{
  "d_model": 256,
  "d_shared_expert": 0,
  "init_std_router": 0.0103,
  "n_kv_head": 2,
  "head_dim": 64,
  "norm_place": "pre",
  "rope_fraction": 1.0,
  "attn_scale": 0.125,
  "init": "normal",
  "weight_decay": 0.14,
  "warmup_steps": 328,
  "decay_fraction": 0.307,
  "final_lr_fraction": 0.05,
  "doc_mask": true,
  "train_tokens": 423400000
}
Below are experts of layer 7 (counted from 0) of a mixture-of-experts language model. Rows are named router (the router's row for the expert) and show model dimensions 128-255. Each number is 500 + 40 x the weight over its row's rms, rounded and kept within 0 to 999. Numbers have three digits each.
After each expert's rows: "mostly gets" lists some tokens that are sent to it at least half of the time. This comes from a sample of Wikipedia text that the model never trained on.

# expert 5
router:515543461500410486548515543492499565492558492522597476529476528487539557466562491434465519480453424552538503495480515530464508484537519496514484533578487510467448436481462549484489509481505486465445521507484443522420471493463485511510439470498474487490480497554456479512546560605556527474451438563491520464501437476455490501506558499501347530492545491454500479475464528513498488507493
mostly gets: "–", " \"", " (", "==", " P", " M"

# expert 7
router:467520471510495495572472534537520428488526433511500527470491520482515483502509465471486586472487521479484504459457542479513513535494445556436498534526514472502488482496522487495599426448537538528532528486447512538499496503507502474517500517524503524474479563520579517426494485542502487506513454545479524422499479520526487535528582553548461493514599424473480457499514433495512446515522
mostly gets: " game", " series", "ation", " group", " film", " line"

# expert 3
router:450525498514528489520520541525509468435464463508552536509527483489467483470505495416473544442501468460475458446500444477448458562522472525508505483486409533512500462533639560518574500483518516473537568543516492548540483502480540501522472491464506564545464564518551491404500518526534480627502455502473486476471528495509468537454487508490427489515568509466449447514478453520531431522545
mostly gets: ".\n\n", " |\n\n", " H", "===\n", "==\n\n", "===\n\n"

# expert 4
router:541524481596525474482534470475488420481548477425458486545458561434495543486512432485442505463478494494520456415535534539406555496456460504483471481485445521550473512519597555504498459504533494539458505476399560531511472488478490468485516529532523545507514521525578454495508539564515548516495407582479582433527504539501517555517556487495379545548538460454443449477466526465520536468525
mostly gets: " Al", " Ch", " In", " As", " due", " |\n"

# expert 1
router:486492472500545483550445505521481439444518484414504505488469557463505426458518455500473544489453493456546535469471450454484417533549503453438473437529464544412506482451528571514460470427565495464493532521494440461442436504461460534486577489486481473516447524591484478444508482550516457587429482517482492464494500593531498570556556530555441521490499550434462455495480492564540476509523
mostly gets: " a", " was", " The", " were", " his", " he"

# expert 2
router:455514511442481482507451524538459495446522486470516504456464504429582491516474469476427582417495505466546453467508506498428444518517494495454439482494417473450464445447535619472512460466547461486493537552452496503492466494442528482496501486534533505504433544526514454470571571548574493547479459520556495459487520538491528547501425521501455483514508514474469402536483544547529429538559
mostly gets: " from", " and", " for", " as", " with", "),"

# expert 6
router:427556505479538488495479524543533510454510470466465506454496548511437513510525490454472522444484509449474518459493490464468400556524484490516469526518446478446490459505523490499570488478542456489487599470495533537465458529535522482550479490532556545466464603514508494442489497576564458497495486502449457456521471538497496513480581527571375534493604506497515513468432458492501483556503
mostly gets: " first", " National", " New", " City", " World", " John"

# expert 0
router:400483438528452573472467486585471423459506474449514489442482548476520511490507498490498492519507524535517511463509554486449486511529487551529517544508466506430504490498521511485589536542508566469472556433463514517458456461454535460473476536519475514486478499504580498446519515564477468488452477507503499502549441573525510513458545514522399485576511528426512493469490434508522478544520
mostly gets: "°N", "′", " located", " Location", " JPL", "″W"